config = dict(
    num_hidden_layers=11,
    hidden_size=128,
    n_experts=32,
    experts_per_token=1,
    d_expert=128,
    d_shared_expert=0,
    hidden_act='swiglu',
    moe_layers=[1, 2, 3, 4, 5, 6, 7, 8, 9, 10],
    router_score='sigmoid',
    normalize_top_k=False,
    routed_scale=2.0,
    balance_loss=0.00259,
    balance_bias=False,
    scale_expert_input=True,
    init_std_router=0.0223,
    lr_router=0.000785,
    num_attention_heads=4,
    num_key_value_heads=1,
    head_dim=32,
    vocab_size=8192,
    norm='rmsnorm',
    norm_place='pre',
    norm_eps=1e-05,
    positions='learned+rope',
    rope_theta=22300.0,
    rope_fraction=0.5,
    qk_norm=False,
    attn_scale=0.177,
    tie_word_embeddings=False,
    parallel_block=False,
    extras=['capped logits'],
    init='trunc',
    init_std_qkv=0.0474,
    init_std_o=0.0588,
    init_std_up=0.0678,
    init_std_down=0.0678,
    optimizer='adam_hyperball',
    learning_rate=0.00389,
    beta1=0.9,
    weight_decay=0.0,
    lr_head=0.0113,
    max_grad_norm=2.0,
    warmup_steps=211,
    schedule='wsd',
    decay_fraction=1.0,
    decay_shape='linear',
    final_lr_fraction=0.0,
    batch_tokens=65536,
    max_seq_len=512,
    doc_mask=True,
    train_tokens=684600000,
    max_steps=10447,
    dataset='wikipedia_en',
)
Below are experts of layer 8 (counted from 0) of a mixture-of-experts language model. Rows are named router (the router's row for the expert), gate (a neuron's input weights, with its number), up (a neuron's input weights, with its number), down (a neuron's output weights, with its number) and show model dimensions 0-127. Each number is 128 + 24 x the weight over its row's rms, rounded and kept within 0 to 255.
After each expert's rows: a language model's description of what the expert responds to. This comes from a sample of Wikipedia text that the model never trained on.

# expert 31
router [140  98 127 128 153 122 132  85 152 129  89 152 162 134  92 135 136 145 125 151 157 147 169 110 115 153 121 100  99 148 153 123 118 115 145 133 124 103 145 160 115 126 132 161 112 128 117  95 101 111 102 123  89 130  71 119 110  94 158 143 147 113 115 174 183 130  93  97 135 153 165 124 120 119 104 132 153  80 138 160 117 158 129 129 166 127 102 166 123 125 122 115 153  83 129 102 119 109 132  81 132 113 142 141 123 113 145 112  94 126 115 136 146 163 106 139 123 105 155 167 148 108 161 187 138 156  95 173]
gate1 [103 122 111 116  88  90 112 140 158 132 141 181  92 105  40 146 140 161 146 113 118 140 137 108 139 160 141 128 143 136 111 102 151 158 100 114 146 145  98 136 150  93 138 104  97 157 115 139 140 129 147 154 114 166  51 123 102 137 107 116 141 115  92 130 128 166 127 135 117 160 156 122 135 122  94 125 157 110 126  98 128 147 135 157 113 116 139 122 134 124 139 173 157 161 156 120 113 114 153  96 119 102 138 125  85 114 150 155 120 151 111 111 135 138 133 127 166 114 152 177 148  86 119 157 138 117 155 113]
up1 [ 98 124 144 150 152 168 119 137 111 138 131 147 112 113 193 130 153 132 146 120 121 104 137 165  91 137 109 126 144  94  75 143 164 147 167 168 122 188 159 110 105  91 136 118 134 116 171  94 177 117  89 111 157 106 127 103 131  98 115 109  98 168 158 129  98  95 134 147 146 130  85 110 141 130 128 117 104 136 118 155 135 154 143 125 137 152  83 102 109 111  98 120 150 128 116 122 134 130 113 112 154 163 112 117 167 146  86 118 142 122  98 140  99 110 126 162 107 139 130 104  97 115 159 106 126 145 102 153]
down1 [130 133 102 102 112 159  95 120 168 123 158 133 155 131 105 127 114 114 138  92 158 134 145  99 144 157  88 166 125 199 154  99 127 125 131 138 155 149 111 174 150 145 172 127 137 129 110 114  83 159 152 136  71 117 117  93  61 121 151 146 128 140 107 147 163 108 115 105 142  95 150 113 123 119 132 148 154 125  93 154  99 134 172 119 150  66 122 113 109  96 184 137 128 134 140  94 137 145 125 103 146 102 141 118 129 116 112 124 123 143  98 150 106 114 161 122 132 148 132 126 108 134 117 141 100 133 160 134]
What it handles: Occupation and nationality words in short biographies and lists, such as footballer, politician, actress, plus the preceding a and trailing line breaks.

# expert 20
router [142 100 151 116 128 135 104 124 160 173 101 118 148 121 107  89 143 152 158 180 192 130 148 106 120 122  74 140 131 153 119 144 117  94 143 115 105  99 134 164 145 109 136 157 157 126 146 119 137 146 151 137 132 138  79 145 124  87 151 149 107 102  98 145 165 108 129  76 104 126 151 137 140 135 103 127 128  95 122 172 124 104 167 119 153 139 102 136 125 110 116 126 154  91 142  92 128 132 121  76 125 125 149 115 123 115 158 109 134  89 138 125 133 176 129 154  90  60 142 130 148 116 139 143 156 154 114 135]
gate11 [136 150 140 114 105 133 122 111 115 121 152  92  99 173 120 135 124 121 103  89 140 135 151  89 129 121 124 128  95  95 100 164 128 131 153 121 124 104 128 130 144 127 150  88 124 127 123 121 144 151 124 124 141 154  98 105 105 119 120 153 132 149 128 123 117 143 132 139 124 133 158 111 135 146  74 157 145 145 115 217 135 127 103  98  88 116 172 174 156 175 110 138 125 111 139 115 158  90 103 173  97 140  86 174 100 132 158 128 105 161 151 167 137 103 111 112 115 133 118 147  91 137 166 121 166 168 107 128]
up11 [ 94 138  66 141  67 134 148 172 105 121 175 168 137 164 150  97 110 133 132  91 113 141 110 159 132 108 133 125 159 101 102 165 106 118 142 161 149 153  97  98  89 157 122  99 107 144 120 103 144 137 125 142 145 120 131 127 136 105 101 127 144 123 178 116 108 129 143 136 180 164 157 136 112 179 128  91 150 106 136 105 135 144 129 135 148 115 146 172 130 120  95 174 123 125  83 156  97 142 120 148 100 101 136 124 118 165 111 150 152 132 150 131 138 111  96 140  94 125 127 100 125 113 112  92 119 130 133 148]
down11 [100 121 100 117 184 122 130 154 102 121 135 151 139 135 194 111 126 126 110 171  84 146 103 162 136 104 125 168 150 113 147  97  85 146 125 125 138 126 113 128 146 194 142 140 111 125 109 149  96 136 123 167 151 130 111 178 107 163 158 143 156 108 120 144 144 106 114 130 147  72 122 132 130 161 114 103 144 109 152 116 155  89 103 136 146 164 155 139 113 112 149  90 129 136 110 120 131 167 120 105 167 109 123 147 137  95 136 133 118 138 151  78 129 158 124 127 148 109 119 160 112 135 118 193 128 113 123 148]
What it handles: Later digits of years and season spans, mostly in sports texts, such as 1998–99, 2006-07, 1974; also sports bodies like UEFA, NFL.

# expert 25
router [122  99 128  97 123 147 139  90 164 155 109 111 137 135  97 142 117 147 125 156 161 121 160 107 105 151  89 144  74 113 133 149  93 124 123 164 125 104 173 134 118 106 121 143 143 152 139 138  99 122 132 101 144 153  98  97  88 105 115 175 102 153 131 146 150 116 128  76 136 138 137 153 117  85  99 155 103 158 138 162  90 133 135 139 113 160 143 163 130  95 117 112 140 103 144 113 153 112 106  96 145 115 159 157 121 100 164 128  90  98 107  99 134 124 105 150 120 127  94 169 148 129 156 139 177 171 106 136]
gate2 [128  78 158  98 113 133 143 132 105 176 112 165 134 130  82 143  97 158 129 124 125  88 133 158 107 112 142 137 153 147  99 119 108 148 147 122 108 145 151 165 151  99 107  99 135  71 102 146 136 127 128 154 160 132 103 112 101 128 115 142 112 104  94 149 143  92 135 144 137 157  98 141 118 122  86 107 138 125 129 127 113  84 128  99 101 130 147 103 124 160 160 113  85 116  89 164 115 154  98 149 107 135 132 137 121 132 158 150 105 111 114 139 128 161 175 129 121 147 135  89  92  95 178 101 158 139  79 139]
up2 [ 93 119  98  81 127 125 110 105  89  93 107 141 176 143 111 115  95 133 142 127 168 122  97  93 102 155 111 156 101  82 143 143 102 139 159 103  87  96  85 102  92 183 158 118 109 101 124 185  95 113 127 143 105 104 119 166 131  95 137 161 114 171 125 116 102 148 105 124 106 151 136 125 108 159 151 150 123 135 123 130 179 128 130 151 127 149 148 189 120 119 130 127 119 120 127 122 143 114 117 108 107  77 121 133 138 120 121 127 150  93 111 139 148 125 111 149 168 161 137  98 144 125 145 130 128 137 142 124]
down2 [170  99 144 139 169  94 136 111 120 124 147  72  99 146 125 108 133 113 113 145 119 118 133 106 158  98 147 120 102 171 109 121 127  81 109 144 145 162  74 123 114 140  95 116 100 134 119  98 144 163 116 177 102  87 159 175 116 123 146 151 141  94 126 100 151  98 138 107 106 186 121 115 125 124 105 132 157 148 148 146 149 100 138  98 135 120 158 128 100 120 136 110 126 123 133  94 108 122 117 130 130 128 115 107 120 103 135 140 139 115 109 157 139 142 124 119  94  82 206  76 144 108 151 126 132 104 144 145]
What it handles: Line-start dashes and field labels in infobox-style lists, such as Born, Country, Genus, Website, Synonyms, before a colon.

# expert 17
router [119 100 155 103 150 138 103  93 138 150  88 128 136 134 122 120 142 146 118 126 191 146 171  92 120 145 107 127 111 144 144 131 128 127 130 158 118 107 179 142 101 106 108 172 154 153 126 145  88 139 151 107 127 150 111 137 120 143 154 147  86 120 104 126 126 151 146 139 111 128 134 134 167 116 153 186 171 125 117 166  99 148 147  99 123 144 113 165 132 103 144 118 161 122 147 139 107  97  94  86 170 150 149 120 162 114 140 116 130 129 122 125 114 169  89 147 116  68 136 152 133 145 163 133 177 146  91 149]
gate2 [135 176 100 104 117 142 126 108 153 132 139  98 108 116 144 140 144 118 126 135 118 150 126  96 144 127 118  91 130 160 160 106 128 164 112 133  94 126 110 142 128 179  83 171 126 125 113 142  98  85 145 153 131 110 181 176 149 134  90 129 105 139 123 140 129 117 133 139 142 110 120 176 103  87 139 105 178 134  98 137 113  81 120 127 113 126 112 108 111 103 140 161 178  83 109 149 125 157 105 117 108 124 164  95 131 131 146 120 137 126 141 155 172 154 106 149  71 131 127 101 173 126 133 177 148 136 127 133]
up2 [109 133 131 114 111 146 128 106 141 124 168 141 114 176 152 125 186 106 112 117 106 103 137  79 127 109 148  96 132 149 197 112 162 133 141 117  89 127  85 130 152 124 118 153 138 126 137 124 121  88 100 118 109 131 120  86 129 120 123  89 129 105 127 137 127 134 123 162 148 139 189 109 147 138 145 139  99 146 126 109  90 114  92 125 122 141 114 130  88 141 150  97 152 118 100 124 139 102 168 172 154 138 155 154 126 165 138 162 123 145 117 113 142 115 148 140 104 128 113  91 115  98 156 159 156  86  88  79]
down2 [147 118 119  97 135 167 104 141 123 143 158 107  95 127 113 157 161 108 157 147 130 130 168 127 139 140 149 150 184 136 141 103 116 139 117 144 136 121 114 128 119 135 121  83 113 146 119 152 152 143  87 116 146 118 155 129  96 115 133  61 135  69 135  82 145 142 134  67 135 148 126 117 151 153 135 151 106 161 167  98 136 111  85 115 149 129 145 116 120 161 147 127 130  74 144 136 143 126 112  99 132 142 138 184 147 139 140 115 170 101 166  80 156 100 115 110 149 127 125 113 142 113 174 151 145 100 120 135]
What it handles: Slashes, dashes, en dashes and heading marks in chart tables, ratings and lists, such as R&B/Hip-Hop, 9/10, 2015–2016, ==.

# expert 2
router [167 111 121  87 154 139 107  96 147 151  83 138 131 116 109 121 134 135 132 157 141 155 160 104 134 182 117 150  84 129 107 145  74  99 130 154 118 102 170 180 105  84 135 156 136 144 153 123 138 132 165 120 141 142 114 125  75 115 144 133  82 115 113 133 137 130 134  99 101 132 138 131 163 124 113 137 146 107  87 163 107 139 178 133 133 147 124 128 129  89 120 105 135  98 135 118 131 128 125  73 145 117 154 130 125 108 153 115  97  79 143 130 114 144 105 134 144  86 120 151 162  91 152 151 133 174 102 141]
gate1 [116 124 137 138 134 154 146 121 127  73  85 145 156 112  84 158 158 129 143 106 122 138 131  89 118 129 106 110 113  92 143 176 108  90  84 105 102 145 159 137 109 144 107 146 126 112 161 120 155 122 127 139 153 121 139 153 132 152 161 132 158 132 155 116 162 169 146  99 120 138  89 127 160 101 158 130 156 146 111 116 107 152 165 105 139 183 110 131 153 140 142 131 101 133 183 129 151  99 123 123 107 135 142 123 152 138 123 114 128  92 125 102  70 102 123  76 124 143 173 112 159 109 141 140 100 122 122  80]
up1 [133 174 111 102 168  85  81  95 131 139 198 136 167 112 121 134 121  71 131 109 141 137 106 117 107 127 170 126 141 170 109 111 110 146 148 154 115 111 147 146 142 128 128 127 125 120 125 104 125 148 106 144 164 125 123 110 152  96 139  83 158 132 123  90 169  92 101 160 137 128 151 107 126 162 143 128 114 122 142 113 126  75  86 104 119 110 116  96 122  85 142 127 127 112 152 158 105 137 146 127 123 133 116  94 165 145  87 127 124 119 105  84 141 157 145  60 130 117 130 140 116 103 152 128 138 118 143 149]
down1 [110 132 134  90 136 102  72  88 122 119 159 116 141 131 109 125 112 176 125 117 159 133 151 149 105 125 146 147  99 115 117 149 122 134 112 103 165 119 129 121 175 140 175 142 129 158 173 161 143 124 130 144 153  92 173 128  71 149 127  96 122 113  99 100 146 116 147 105 135 151 131 116 153 118 172 128 148 135 109 159 153 150 119 130 122 106 132 119 137 100 125 141 139 110 145 125 144 179 182 122 165 137 147 127 133  96  98 109 102  83 140 158 138 145 151 171 150 131 129 160  97 100 151 128  88  75 136 138]
What it handles: Head nouns after the/his/their that begin a clause subject, such as ship, church, club, company, it; also final cells of stat tables.

# expert 24
router [150 116 116 102 172 130 114  93 163 132 132 143 129 121  58  78 129 122 123 133 172 154 163 111 108 120 113 156 106 192 126 148 142 116 134 131 109 112 132 157 115 115 134 152  94 148 156 113 132 138 131 119 142 174 110 162 133 120 145 152 102  88  99 146 172 128 133 110 118 139 163 150 138 120 106 138 167 115 120 148 133 115 115 119 145 176  86 114 137 108 119 143 132 122 157 111 132 116  95  99 162 139 167  91 131  85 152 116 110 119 139 179 101 127 100 163 111 102 123 147 125 107 130 177 163  98 149 124]
gate0 [125 104 166 121 130 118 132 103 111  81  90 121 108 152 132 102 135 135  77 116 123 139  94  98 149 110 124 146 102 130 172 148 145 108 149 122 142 126 136 118  95 152 113 173 113 157 129 130 123 128 171 141 137 134 110 125 135 100 114  96 145 188 146  87 107 128 121 161 133 154 103 168 118 178 151 133 132  99 130 100 135 137 104 148 117 144 116 163 170 125 131 141 161 165  80 114 110  95  90 124 120 135 166 103 166 117 107 139 123 103 157 110 192 122 112 119 107 110 101 144 109 104 152 159 141 135 110  86]
up0 [121 153 132 150  96 147 100 106 132 117 157 143 119 138 115 154 123 112 120 116 163  98 126 178 164 155 123  95 132 189 109 135 146 157 204 152 117 120 133 146 117 136 122 140 151  81 136 136 112 118 106 137 132 128 118 131 152 134 121 179 109 134 169 141 134 134 160 127 149  99 141 135 128 174 141  76 126 113 156 124 147 180  99  82 144 111 138 105 146 140  91 112 142 148 125 118 127 117 140 121 118 135 184 151 123 109  99 116 109 126  94  96  84 188 102 148 121  96 137 121 135 158 105 141 145 136 147 142]
down0 [106  82 128 122 155 125 120 152 154 152 170 106 166 192  79  96 119 179  75 135 125 147 169 112 128 138 131 141 152 125 134 146 136 163 136 142 127 121 100 156  94 116 137  93 119 138 167 140 162 123 124 101 109 116 131 136 116 129 115 168 108 162 117 111 118 121 115 161 125 137 120 149 141 110 139 100 172 154 137 103 111 120 102 143 188 126 127 100 116 125 101 103 126  98 155  89 108 148 135  97 148 146 119  75 149 142 151 123 123 164 128 139 170  92 121 125 116 118  85 168 142 107  97 130 155 124 124 116]
What it handles: Word-internal syllables ending in o such as to, lo, ho, go, pro, Bo, Co, in custody, protocol, dialogue.

# expert 27
router [172  95 139 103 118 141 101 112 141 172  97 161 124 120  79  90 125 154 129 147 139 131 161 144 121 150 113 147 109 167 112 127  71 119 148 160  96 111 176 134 127 108 105 151 140 136 133 112  99 140 157 107 169 177  92 127 119 110 116 157 102 114 109 123 126 110 151 108 136 120 133 124 151 140  95 126 147 108 103 163 106 102 140 117 150 155 150 156 108 155 140 144 138 139 102 114 136 111 142 106 165 155 156 172 138  91 153 110  82 100 144  89 147 152 126 139 105  85 124 141 161 125 179 157 141 139 113 123]
gate2 [105 110 143 138 131 122  91 139 134 139 152  92 149 171  85 127 106 156  85 111 122 104 121 135  95 168 130 120  91 141 146 120 124  78  93 142 146 151 138 110 113 127 135 125 115  92 104 135  79 133 119 178  87 152 100 156 123 145 111 129 155 115  88 113 130 133 153 155 147 112 155  85 118 120 150 134 162 137  92 140 127  87 115 119  93 140 148 158 161 157  66 133 188 105 162 133 137  92 139 129 101 124 132 142 123 135 136 130 116 143 137 116 151  98 114  97 125 171 104 151 127 119 122  92 118 121  93  94]
up2 [ 96 109 158 129 152 107 129 118 116 192 135 138 117 117 119 168 194 122 123 118 128 166 133 140  59 138 161 123 117 111 167 114 114 137 122 132  86 130 112  97  94 140 136 118 125 166 124 131 147 128 128 116 104 133 115  87 166 125 138 122  99 111 150 101 109 115 100 110 136 128 160 134 146 167 137 130 113 171 162 103 141 191 150 120  93 136 114 148 155 128 108 143 127  99 116  93 102  91 115 122 145 101 169 124 152 151 112 156 114 147  99 130 127 146 109 142 151 121 147 147 131 183 153 100 146 157 167 109]
down2 [117 165 152 169 135  80 109 137 141 121 158 103 109 140 129  74 110 167 113 119 109 124 146 161 155 109 168 111 115 128 123 132 167  86 143 109 114 172 121  98 151 114  60 170 133 125 100 127 119 139 148 141  92 154 106 156 165 122 151  96 167 126 104 139 128 146  92  76 116 109 125 105 126 126 112  98 114  96 153 138 122 132 157 129 141 133 112 170  93 157  88 119  99 165 106 140 148 133 111 100 143 104 124  80 113 103 110 123 120 155 121 155 136 154 163 106 132 117 135 128 116  99 100 135 114 151 128 138]
What it handles: Pipes, separators and header words in Markdown tables of results, such as Votes, Candidate, Pld, GF, Pts, Final.

# expert 14
router [155 141 120  93 166 117 118 110 147 131 102 139 131  92 126 123 132 176 164 120 129 156 158 126 112 141  82 120  84 155 137 156 101 111 133 158 124  99 146 151 114 118 111 197 142 156 128 135 105 143 130 112 128 147  90 131 147  92 147 153  99 116 120 140 157 103 129 103 116 145 129 108 167  93 102 151 150  93 115 150 106 148 179 146 149 145 106 122 121 100 140 131 116 121 145  94 112 136 114  77 142 122 167 111 127 119 129 101 101 104 150 157 100 166 111 151 133  90 128 132 162 102 135 163 180 175 107 145]
gate2 [125 137 136 169 107 119 166 135 158 113  83 157 147 153 127 178 102  93 101 118 139 111 112 130 130 108 134  86 129 186 149 122 115 156 119 116 143 135 120 149 135 144  71  95 112 136  99  87 113 154  96  79 187 120 155 148 141  83 134 147 151 164 152 139 130 132 172 134 149 138 139 111 104 105 152 145 115 176 136 127 161 131 105 119 155 133 127 131 134 151 103 132 122 151 141 100 103 155 119 130 132  98 146  98 130 160 126  95 146  96 130  84 123 156 121 121  97 104 142 105 111 134 123 164 166 113 134  90]
up2 [155 145 155 126 129 157 154 121 157 131 149 149 142 135 143 117 150 156 165 116 101 125  91 118 118 140 134 158 116  98 153 100 110 101 118 125 111  77 136 167 151  56 130 101 146 104 152 126 161 144  97  91 167  91 156 134 110 159 128 136 107 110 127 137  91 119 129 145 106 116 139 160 155 108 151  99 146  87 124 131 145 105 123 176 131  78 130 115 118 178 126 132 116 120 114 145 132 174 142 172 136 135 142 136  85 140 145  93 167 111 141 117  81 159 136 140 152 148 117 123 107  81 141 133  92 121 133 119]
down2 [115 132 143 158 119 120 145 126  92 119 138 127 116  96 190 115 143 118 149 147 106 143 162 166 116 108 132 130 131 133 182 136 138 115 145  99 137 139 147 171 106  88 100 142 138 149 143 136 100 145 118 142 155 115  88 116 184  72 172 122 125  98 134 151 148 105 147 141 146 116 158 150 108 120 156 179  98 137 157 130  94 110 108 143 140 144  68 131 148 127 116 121 137 136 166 110 120 146 133 105 136 119 138 161 119 166 106 135  64 144  99 119 147  92 103 111 156 150 134 124 133 175 127 123 129 116 106  87]
What it handles: Bare space tokens before a following word or number, in prose and in tables, such as had a lot, compiled a 6–0.

# expert 18
router [136 128 142 106 157 127 118  78 148 158 101 138 178 124  88 100 135 162 162 143 159 140 170 134 113 165 114 148 103 182 136 172 108 123 137 113 128 103 126 133 120 104 139 153 144 136 159 131 135  92 132 111 125 151  74 108  91 143 145 155 106 131 129 140 149 152  74 110 100 129 145 121 146  89 107 131 127 115 126 179 112 136 160 112 148 161  92 153 119 120 142 151 143  89 127 101 113 121 132  90 181 138 144 114 130 111 139  92  82  91 111 136 121 134 129 153 126 133 133 168 167 133 144 135 137 172 118 156]
gate10 [185 117 137  99 155 123 106 145 118 131 124  90 126 125 152 189 146 129 156 143 122 150 158 112 158 147 154 116 124 103 104 114 114 100 175 149 172 157 124 134 104 124 108 108 113 134 148  87 164 107 157 147 121 104 150  80 101 119 101 127 132 120 140 152 124 104 142 132 143 143 106 129 174 117 112 121 166 103 139 153 169 171  95 102 111 165 120 106 172  93 115 151 123 139 168 125  91 105 101 107 181 129 118 163 172 119 113 150 139 142 119 132 107 121 108 151 139 132 108 158 131 140 122 166 148 120 119 163]
up10 [131 159  82 134 128 141 119 158 134 141 113 161  89 115 145  81 104  88 131 147 119 127 123 127 125 123 130 130 112 149 176 133 167 127 107 104 102  95 111 131 154 164 144 140 112 116 131 127 136 128 111 115  89 126 118 140 147 141 125 153 144 154 140 137 120 165 117 138 143 174 127 117 105 116 141 137 126 130 126  87 136 166 148 142 106 116 158 155 124 174  82  98 103 131  72 156 151 186 134 150 133 149 142 111 107 132  84 178 124 168  99 117 147 125 134 104 172 115  87  75 151 112 132  99 147 159  94 154]
down10 [107 143 125 106 134 111 151 154 152  97 118 150 130  95 173 146 159 123 146  98 167 155 115 108  90 109 109 127  90 121 145 123 142  88 105  98 100 118 123 147  84 179  89  98 161 101 127 160 111 102  87 108 137 135 114 135 109 161 128 134 167 106 110 111 135 141 113 136 117 151  88 141 124 121 100 107 132 146 108 139 179 183 139 157 137 122 126 167 128 133 101  77 113 111 113 149 141 117 110 181 128 114 125 125 110  99 158 127 155 156 111 164 135 143 102 125 127 151 112  91 160 143 173 120 147 126 109 100]
What it handles: Tokens inside parentheses, including Cyrillic, Arabic and Japanese characters, digits in birth-year brackets, and the words not, originally, is, was.

# expert 0
router [120 102 162 112 179 173 122 105 164 161 111 138 156 134  89 143 113 136 145 141 191 141 160 146 118 166  79 146 103 122 142 121 114 117 127 153 126 128 144 117 106 116 136 161 156 152 156 126 137 147 120 131 128 149 130 129 119 139 125 143 133 164 143 144 183 135 121  71  88 126 144 125 153 128  91 128 158 133  93 179 103 129 170 127 151 158 138 139 109 138 132 118 173 107  98 122 118 119 105  87 159 134 165  93 134  95 140 113 116 117 116 124 100 141 119 143 129  92 120 156 196  96 131 134 129 146 142 156]
gate10 [116  90 122 123 102  99 106 146  72 158 137 135 125 152 119 116 113 131 139 114 166 126 144 136 111 147 163 107 168 130 195 127 154 108 168 105  92 135 114 139 152 129 143 141 144 161 147 126 133 103 148 133 126 123 127 147 151 114 170 133 121 140 167 129 145 106 144 122 101  72 132 132 124 150 160 129 147 138 144 143 126 139 126 140 163 152 150 117  96 135 113 138 155 124 134 118 112 160 146 163 127 111 133  94 144  90 142 115 147  88 150  85 125 132 100 210 128 113 149  90 153 152 119 155 127  64 174 125]
up10 [147 109 151 125 142 103 110 123 159 109 171 133 100 150 102 139 115 113 133 138 160 159 118 114 168 148 150 148 101 108 139 135 105 123 104 134 174 126  93 181 141 122 137 119 167 100  87 171 146 149 161 130  97  96 142 125 132 176 135 119  91 120 110 141  88 126 114  98 142 168 161 127 104 124 113 129 119 105 106  74 122 126 153 124 139 127 104 121 168 145 104 116 128 137 106 111 164 115 169 150 110 126 148 171 114  76 146 108 132 143 140 133 124 105  85  95 149 139 131 126 185 173  87 148 129 112 125 125]
down10 [134 198 168 130 130  81 133 101  75 136 101 136 121 126 182 142 121 149 128 112 156 148 134 120  92 144 114 132 105 128  97 123  98 141 135 132 102 145 162 153 134 123 110 166 158 131 199 165 164 147 119 171 119 142 163  90 132 119 120  76 115 142  81 120 135 103 166 127 118 173 158 103 115 112 150  86 127 142 124 132 147 132 126 124 132 107 120 157 144 129 135 152 103 150 115 148 130 135 154 157 132 152 146 111 133 118 120 109 155 117 142 146 118 169 144 140 150 133 150  91 101 143 123 129 174 148 153 104]
What it handles: Digits inside dates and years plus colons after infobox fields like Born, Released; also adverbs such as highly, widely, approximately.

# expert 22
router [166  86 154 117 122  99 117 112 134 137 119 133 133 133  79 141 132 129 158 154 144 127 135  96 136 124 112 167  90 118 125 149  96 125 123 156 149  81 125 144 100 103 122 171 112 138 157 123 107 123 124  86 160 174 121 128 117 114 155 125 112 141  88 127 127 109 118 122 111 142 133  98 160 140 121 130 128 122  95 181 135 151 169 120 122 137 139 131 130 109 163 143 161 121 124 107 120 125 133  84 175 125 180 151  98 102 177 115 101 141 139 162 112 192  80 152 133 107 132 158 136 133 150 130 187 161 140 146]
gate2 [153 120 166 175 158 109  91 147 124 111  99  76 150 121 122 117 108 109 108 120 118 130  97 113 170 169 146 146  83 145 149 119 115 155  97 110 127 177 139 142 101 140 102 158 145 154 137 114 135 108 159 106  86 158  94 114 151 144 117 149 114  92 149 110 142 139 153 136 135 117 134 122 170 147 173 131 170 137 156 129  94 135  87 100 147 147  85 150 142 116 136 175 143 155 130 146 128 153  85 109 173 115 108 135  91 134 124 113 163 103 114 146  99 138 104 116 107 161 127 135 123 139 132 174 133 125 113 108]
up2 [124 129 143 125 104 139 127 124 140 159 131  97 146 152 167 128 109 152 154 107 133 131 131 126 172 146 153 153 126 101 156  91 130 147  89 139 116  99 141 121 113 138 152 122 133 109 109 132 171 127 139 149 139 139 120  88 160 162  75 151 119 109 129 120 174 103 181 170 137 119 125 100 116 109 126 106 112 173 180 120  94 115 114 121 129 113  82 137 117  82 144 131 113 116 139 162 106 156 139 122 167 105 113 100 135 141  99 127 128 124 160 150 138 112 109 163 164 169 197 158 111 130 134 104  83  97 105 125]
down2 [139 183 135 166  93 139 111 157 131 150 117 141 105  85 156 145 135 119 139 102 121 114 104 125 138 126 106 155 120 131 127 137 138 157 114 124 126 130 141  92 152 119 116 145 130 159 115 174 131  99  92 123 111 109 157 114 132 176 130  82 158 103 141 136 163 131 143 129 142 108  85  99 149 113 155 189 128 101 166 144 138 123 122 174 124 117 172 115 148 119 153 158 114 152 146 165 122 141 167 154 115 153 142 155 140 151 183 141 133 135 138 103  99  96 123 143 125 150 195 151  95 151 150 112 122 103 157 147]
What it handles: Short first or second pieces of split words such as con-se-quently, Flo, Gr, plus digits inside years and numbers.

# expert 6
router [158 102 149 111 146  90 106 106 163 157 114 148 150 154 125 118 116 145 163 161 166 157 163 127 102 132 114 126  76 135 163 115 113 113 156 116 124 113 134 134 112  98 128 192 134 132 108 136 108 120 143  89 153 148 104 116  87 103 147 134 102 111 115 127 140 128 152  97  84 105 126  94 144 147 101 168 146 129 116 139  95 150 141 148 130 137 135 163 162 121 125 131 100 128 148 109 129  89 151  90 136 141 164 146 129 121 144  73 111 107 143 127  75 148  93 179 164  91 118 128 147 141 143 125 161 160 105 142]
gate2 [ 98 101 128 120 153  85  92 177 156  92 109  62 138 142 116 135 113 140 137 128 145 140 164 153  99 127  96 157 124 119 136 107  94 146 142 151 132 117 141 115 137 137  91 134 133 152 138 127 148 105 139 161 107 164 119 115 133 112 129 154 125 144 132 137 178 109 146  83 113 144 133 119 128 131  97 167 117 133 149 131 132 152 185  60  95 130  66 137 118 137 156  92 114 107 174 119 128 151 111 139 138 116 113 108 121  97 176 151  87 120  93 157 114 139 133 132 156 133 164 112 122 147 115 115 155 109 118 147]
up2 [135 118 121 147 110 140 145 110 147 155 123 112 112 164 104 109 132 136 146 137 138 113 160 148 122 120 142  97 142 156 112 109 130  98  89 138 142 129 144 147 122 109 139 101 115 155 156 139 130 106  91 180 108 117 153 132 144 143 179 146 177 103 148 118 127  98 147 149 165 153  82  98 120 133 119 181  81 132 103 140 101 142  96 150 147 105 158 173 145 161 101 133 127 162 145  97 143 137 107 166  94 175 114 122 108  86 135  93 111 127 161 117 119 111  74 123 131  84 124 126 109 168 130 154 173 126 127 129]
down2 [112 142 112 113 107 117 113 144 153 107 122  95 125 109 104 154  99  67 158 110 156 142 122 113 115  99 129 114 127 168 157 133 118 108 142 132 153 118 148  92 119 106 109 128 134 109  82 162 159 115 138 177 139  83 116 154 123 129 147 133 162 108 151 163 101 170 163 146 157 109 178 121 142 125  81 101 104 125 144  93 144  95 124 121 127 118  96  88 122  96  86 124 130 116 143 103 157 148 141  86 136 147 122 113 157 116 181 111 125 114 131 102 143 131 181 126 172 118 129 112 121 126 165 109 174 128 133 116]
What it handles: Prefix re at verb starts (regained, resided, relegated) and unit words after numbers in tables, such as km, mi, sq, lb, m, %.